python train.py --experts_per_token=2 --hidden_act="gelu" --routed_scale=3.46 --lr_router=0.00094 --head_dim=64 --norm_place="pre" --attn_scale=0.125 --max_steps=3737
Below are experts of layer 8 (counted from 0) of a mixture-of-experts language model. Rows are named router (the router's row for the expert), up (a neuron's input weights, with its number) and show model dimensions 0-63. Each number is 128 + 32 x the weight over its row's rms, rounded and kept within 0 to 255. Numbers have three digits each.
Before each expert's rows: a language model's description of what the expert responds to. This comes from a sample of Wikipedia text that the model never trained on.

# expert 1
It responds to: Second or third syllables inside proper names, mostly places, after a capitalized first piece, e.g. Hous(ton), Ips(wich), Bausch, Ayrshire.
router:202150204137154147208191097148154162124126140096109090131097116146154098150161130191152131143109126113051104147131200114175100120103133136138107153162183195139081166158114123190114140112137166
up0:153104083139120121128165164075091101096136110098137146147108120128163102128174120132121102142121137112160133127189085076087117065158171135064062132185078149151157096121102140121132147120153138
up1:110142151142154105147143146130193117137135126184094136160146114111144124087145087189101109112074116143113088117124132132102147130122151176102084130130131130123120160145141135120085134111189152
up2:098095126139123159100185119136120098135112152167089085165108102137127146054186077122141121146155123118119108148174111126119136136077134100155139150133133205182150105132123121118092100124124086
up3:143098102120165097149097148175123146081120149138162120188121105123129154184164140147136175192140176147152116145111134085114123131123147100106113131158069145128092103123069145150168096187131090
up4:143157075108102150133126123110116165097131189143076169113161101187165075076101155112127107113095038139146152157136156116140157105072149113115169106163194128113136105147095108155119115163132121
up5:161158165145066142158128101154222137149106196181078114163148086125118143195132116117132193148082055097173118117078138181125078073154122164082117186144211146118129128060145131154147138155085115
up6:150119161093124124126084133199113123092140177147097132117165164131160143103134081140060147089151106161086108127143104080090163180110075135167111086179094204076140149201121124135121120121141100
up7:144172155103131081144154111139114106172142107106105060149131097181138164139117140108102094093153116062101138122105125095098097088142108044121136099136141125107182175092155117169076158132115136
up8:139180067125116106093152166089127177085098173089125153164149131118178086136182160110139118182100099126088123100159124156138095101071158082078106138135112156076113120098070139061125145139130119
up9:103105117096155126151192189094087095134133147071109175100095051143157113124111115139158112066126092105122092088088173206100164081138087117132138179109138035091104119137101066178104143078119150
up10:076157170062147140100115144187139086136113179080114159180090178115136143117131063130081099138137091081130165125112105158100162130131126180122159154131120155108161186027139116119047089127165105
up11:093142128080169136101118103100157122092051135153136105095097132073171160173135149118155110144082137107057190128093120163091117113108138156112116138145166131126118116129100112134057155148152112
up12:091176165193097156184136152110166116089126146114127119124192127123130145167202121200085181146105085093130147128149111065104100073113085163083136129125133150111127187118087106138170109112074156
up13:109094143099201075153129134122135151099165192153114031120157135143115188134057111115155138110134108097120089168124101148123122115107122154137113055119087133100105125107119134152084200175131089
up14:113116164172133157173112094114169090092168082153109163148134105164098151117090069142176105164093162081190168095152109135186103117104086149089137130111107191145172078125113127069146101100120081
up15:149093175064143148133147132175114156114140170131155118107127151147141190097134074148141119146122126129196205109064151106101112182098130078144104164144118140081161120087095090124087071117111073
up16:075112213165094112144129140122096111129107071122112158143121120156141130126095096152167136176113114131157179131114115148178096108071092214141112112112087162134112091139160159146094241116176186
up17:180081105153134110132104157102125081131160126121103141189171163190158111109044111111118136128122098095124135085174079202123179132118134106114108131113130133090133087152073176141170127117088157
up18:133094150135187113142118192204101135123134149188171068114098110091132080120159092133129114148066112123080123130192144126162150120135100106139098104101127132141096077127097107141101121192130085
up19:147120110090129152128105165137102078095151131131162120190128101126107154080139129192133138080102075123098110147147142099095086100154142126161168068171157116124105128151126193107156170128156093
up20:086116086146142062151062180102124127124116198084069150112153127106175118149076145158108090073112144168047108174103080095154159111082168149160103100134130142096110163159163127171079126071104152
up21:091149136153154125134149125139152154142183111165126177126156131191153139082166131179105142055099092134141180146162068089097084190146111092126125112068092106117106102091171137128155126165108160
up22:132053125127149131143125129115110125151125123085130119136153131156168099132058096159045080088108105136115060110121111113100095134124105104172151026152152146116120168112088155134187146157116179
up23:108162162141167107139093150118132175114099102138108183076133140154138148172071115147111089122092149185050100097108117103165167206147130095136131138149122123093111113155076157109196152148111118
up24:115160172129131106176185159151152154167107144118075121119094154114135062115158179162133148139142113170185116164169156125103170085115145129169156135143118059125105155184137151137147045157163082
up25:074073132142106134138176147163142120116011084132161099130095146112111113166146119103129094091123144088126069111123185127165119096117143172113146146133152091131152106104090158177104118162123150
up26:112114184124127115170147088152124164123137115143134201167180142103098129105093123180104101097138100095160157173151134125189058104099164084161106213179071215091145143136096135137092146163113121
up27:140132060181130099108120143086128133124144162088150163109090119062143147135154148050116116124196134120133142120061104144151124120112100103146093164138156156085134109147110151114195176126181099
up28:170133109153129180103126112201155108147152135130103143142108150151120114135133115185143196105115115166156129100148077136123159146085182124088125099117155099137145129104108070105144109183094113
up29:073130183163120134147138082109127119122101104104117079146147102144087090123162073132070112032111159138121107121107134152142121136143130143134120108121062093134144068117104092127177172152164111
up30:113107138097122106156102148167126166159143059125123137103153124070129052135142049146127102188087139125138177164131170126158178135139134183185182183124152067120126125133185089072126099162147077
up31:104129132046131129136104139108168097089115101124111203138092102133184143148103089125120093143159135168113132087178146115126183129140120150187096130150050118085109131118145118147120136077132145
up32:175196173175142178167109172173141156133122118113073179107073112117160177130095164167095157138138164062100129136076129099091155160108138135141120126082190115166116145110109059122119129138148107
up33:132162134132085092156142194135131088170117145180139106144135143124154099092133096090125174115094155127196139128102096133120107087096136099152097170181105132131145162117083120158127147097130128
up34:131137180110151138140079140157117199143157130095134050112124083113099120117119100083111161127176032166090169156177106107144147184143124059121147130136058150114132114073132115171133127139126156
up35:116157080067130142113085203139154133113145192120158120131168120138107126172187133118130156096082120093150162138103082077141158115111139067134092161092129113127176088137128109103087114137073177
up36:170093156175184146131136100098166108124127162083111094079107227120139131122129129085082173089131094127181073128088128083174115131078134141119158120168123115074111108143104111188122091165103107
up37:138148152124170192180160100098158117134113181131162094127127071130148113124117147146144102196103119107134183094104154113120101140131090078139148134192209166141084120070135173143124103127128174
up38:103135117137172139166169118104102096092116135163171184093146135160159130123115135142080169133131051080102164148128094163155153122144121139117106116132132115145139096122099119157097083163111152
up39:114155162121090148165089105127115121169172149188160098155136085091115105131105126162114188134089134138119109092155118180109145176118153205184108187090134152154171073123126168150186107120080142
up40:152080134185170142114119152176147080137086129145124116163118195105112147134163151146134187203139156154108101150109192093149119151131150121132114105182163173065084125092117145161129112122145178
up41:147122203214063067090077117131075178112028139182090165100105055138101139095114090102163148127116166172111164138101162145135114130140081162057128181124174163088151131135071177119063071148079085
up42:127206161111127119138114076143141056151160115099145165207118176079158136128165140174131066132126124081115054130141111162108167110136160167114121142108178169151152064089176082131196142212111130
up43:156107134117108147149046134102130210143133124136105070068191111132212123130129077098191085121096114152118111150125078159166156124149103126120133123135108154111065191112137107149108149101144149
up44:105139139107141129142118187108107180152142172144104100123142154133093115142176138121116076135116114123161102090165184121146107121113122046138111124123183134160156088172144152101058111139131146
up45:116054152115158106110086129136127163116138136133085167111173145134126101142118144158156142167133171148129150082155182132108064074098151115166163122137151091128128123150174154162085120153083119
up46:159114054106087115139129121108103142142073113129155166138097153081135140141119149153124110088077083078117227074146129070127140100049114110141113103105151092093144142129104147158137147109124148
up47:117113147100163133104123104172138137120153117161166144079195082169152163110141165083131162105057119090100127097155111094118078156120131134111061134148137110153119118141186168119107077132109087
up48:136078070155094134123195112108093139151078130111109106094155139179145111132156142135139125091121060115090098083125172113149076141122076126147137104143107172092213102136092068098089132209085127
up49:128101156184154090135116086153157118114164030137118142140135126126084070087151154113137130167110110134162184110074152113142124081063110098161135084150090116091101084150134110130102168135175178
up50:145118076115123119153051132162110076213157133149132097110170133103175122075166120141116156098133127123160141168057152093146138066153153156125126158163155101145079079156116142139071148124134139
up51:111125057091114113122193106134144119089107090088071116128088110121154137153102115143135129115077130128201082143140148119168160127060080146136131115144154112112133096075169112105101158135140104
up52:159075045151129087087107153136139127130126115100085109156167160174149119161149163113158131138078096091094127041189104085112154138122104170164186109096112161118062161121149135136118146156162119
up53:148070149119144140122109121195145154170143117153160100143128115103133122106086123176146127167194171116115156118055146134106101126106157133106087155153139113116122142102137125099160167181169141
up54:123138115070078154103153132115120185102104140104106123146114146165120164110126134098119118155116144145153160167139095112156133128150132116065146097120147117171093154110101163059134107098095171
up55:111061093078091160098151139130167111158097165089145133128174130137118187119103117077100157161133126193170144148143157150100125124121133138130079150111098175089150172108086117120080102114098148
up56:106119104080198092131125145097054079113151103130129088136087163152125115162055130121124151166158131112123095126160116102127064149093157078145181160149180132132092107149038134130176125133070110
up57:113211129134148114205069095172130164118099154111163106096162107123212134175102164168176134092095127176212122093096160202124124132178133186159125143152106119141126106182099093137143165149070117
up58:126141106150092121123140179089095175091153104159048141108157143128105166201106120150109112083110135144155054130123136152093132146134104067124090092076101154107108118132115142160104102192145059
up59:132131153149129160170169176120101150130082108150159138160184101148097123149196124170124139087163055134111138099150092061101121176118187112149080104078151122163200138110118153107158143078123136
up60:128101145115124168126095098175110116142141103070127120090103077135137169131004156074140083120127067185154135173120147156111085105105141114154149128069160203090066153110146134154141130121108106
up61:153169099193162109101143136127173111130095089038187054110176072104152150110110067166170146058144113154097138131115104110128161113123142197160119134115117132170074058074090110104158160151141093
up62:104135185112165139155153095146054130146169065090096180148108124084190136101123093091131144086150139153095084134072112086110123144066125162137129105083061132108143153120149122160113121116187200
up63:091055201138123109091133137131173131132151118190114141138117133137135094116125134120109146147126173196108109063176145113114111137135152133101121065081160104067162104120067118145197100110145215
up64:138152106189173146145148124107113090079135114152185109159140141154083169091108131131158131099155155070195169089058181130090127141121093131139122162203105101066089152162158125204179118095054141
up65:206149149129140120137163149135165147105164118092179203136118036076177154090071119141097063103087145142148139139200052094089082147126150157159179133152141109210176112151104147142127123092107092
up66:119121102129083178130064148154124140166153127110085168148116120122139146089130101133133132136112126107107162145093169097102142133155208185085120111111166080131142105081186102119067155135127116
up67:131161101195103048164176119084146137092119135151111120106151133172121156205173122145118126138066049156105079130149092135121090076117119148153124171121101146122116115116118165105134111138143163
up68:165147170145068135141138157139194127115097140139150106160192140099170144155144222093093165148148153124084105161116108139116091167167146212232185136158082105177105123135083177204149087150114095
up69:113162105134138118168156092070137139068123134135105196156115169134114122105075128125105156127125108126133222167118112116169163112150133162151110139132143158146018087115151075104118124148123088
up70:130133146189150113151127141110102081131155122158062111109083174108171136134172074130126169109171138082164118111144088215193127132148086114134146137186109081179142131098170156159129139112135162
up71:149122073158106088156127119130148164155083139177130129136169140147137108160079147070112181101137129137112163113100120147149100142154141135177162087121089155092161156126146089106137174217100155
up72:114119115088109131140130066114149092077118149117121177099143154123134128142132106153134140164098166136145123099123060163104064124120171139117122152146113211159166130157131176098163161127163100
up73:107056112056126160136113102130157140149128140140112115080120147122182139157143066133118096145142087126125155064135119094166138206135116142148189069140117101115133101118071102151147130153112079
up74:115151133174132159155129147133069112104123117160166124160187129128192101096165188119169213123143079142129154072120089097157155118119156178095140120123111170098162152093145151131152187106132134
up75:151099151098149138111110164116130179118172122087148079155142051110127134061144120212151118118130110076114073173152077109105067126113111190145094098157135106067152120122106092165124122122179157
up76:156115155093175088138139185149149119128093091164136086178109045135145106131193125169089173143166113158113106123108130083080112171121093131150120119114072132088090204112123117141131141132145091
up77:159171117081117181162107099135112128170119154129091119053215078150126147107069130075148101097097147078105107112153150146144176100148122118190131131150090106124161144127162108124166129157131157
up78:197160105088145185129165130052124116075095076189099185122150177131142130134192137144129197125100104145115043124145139118142091143149146177159079210109111115136049134152072112146109158067137103
up79:131134116172174197189147128074109215090152137167131155099111158120191153156158078166150220121133142164145168099158142130123147106133061123100076141125101133073135122091128133125077063169086073
up80:164158131107063128130087081130103158106117113166114105168139116162100061183170157122128188124135080084108126087058168149185070127116127143128163136133115147062141082105111176140109071106054122
up81:113104135138180178178160147099117120142070110100171152067123085125152200106130128151093096102138144155116094065148073129088170106153122114153144124127126114142095124149135103133064180125067124
up82:183152132121106105133115145064106103124075141148148128132165081086063125136157099121134139108137071095158070115106124144108172068136161158119160180111074120085088174133163133096078138086180117
up83:160076131132148088136133128159146138114114091132165155199169157127185161091180175180112132161183101139135104125215192119122110114095137164156163138167117113136084089172064096120081128142084143
up84:163162176119134147162141149157107136124090133150136141129144131111129109103115097214111101123153180137142105130166154179176148109114150035100107120162140135139121141079112118140116137149032117
up85:099110094181125123159138123128017197144084150127148149193161128151147136129152158105177110152144084098142115108115172140122096169061086089094142093073203115170092198124085205127133144108158112
up86:142092061132090086159177099120147117081170185115090105123185162081173084126098150120094109102128153118084123153148145099079107164036182175177150137132121117116158134145156134152108142128134147
up87:140164192154140135140098122129149134160156148119114143109166088127132104127136143056144118143092038110101101085189091152120182148115136046094202158123168085070096101100086183104129163141103150
up88:148148130106094103183137111146173121114124169115106059164162122115187196109128129160116105101118075121136076105134107101115138098192119049091204142166103122118151208181149133156090122133138116
up89:128175127122133090139185138122084121126119133092141108135074150102169161113187135157112167119137076139145115144196134085128109101150103116048078148162127195070199091079132164131163149118113169
up90:180109110188182082149086096172138130152174149078145198168140119121148140135159180179083174167155063105116070138124118180096153104136098129130060139111140092114134120144175166115154115130107123
up91:171099144140134079162078119140076148154123093143117117148121126163200137139051138189112171072129107160068134098190141155124152110137211140190104151130052143062116134167117102084144183149113139
up92:156109064108113125087079174096075125120111131148106110149100177124190081158142137084133112113142151130113166126074115156095160156129085088122113107068176149056155112196109159109161158087141120
up93:175136132175102114124107118168145155086119099138092151163135141070160119093150144149149125110138127129095077134101103174088151158143181117161162168170122123098134070152085101187105110184036116
up94:136113135143113138146160139108153116081061124089181078146131065173152184111078045149170121064161128174110134116106114147156124109125141151167134139102160123151165091149166205129129169150195162
up95:139092059118188138176119150166151091178099162138095157111078173134170104101142114161159136157167157144179147151122193154128131125158077087147074123192123057078092131152097133123095156141085087
up96:172128132094108156108094161093169146152173109158141115128185119178094204178094094092131097125067107141127072123165112214149156154132227092144118165151155168148108096118126129129121108122120136
up97:100114118098171066116178171086142154134110118118149077085125144124134155112125108091130171157165067133121116116096132115162124128117097131091099105147087139126097111099162109102124174070136098
up98:166143120150192173091124166094150188068128121129113087151131094145122159143102070150145072088114073136165098088115176122112101111150139106051129082116154113163124123148110141114121168142176121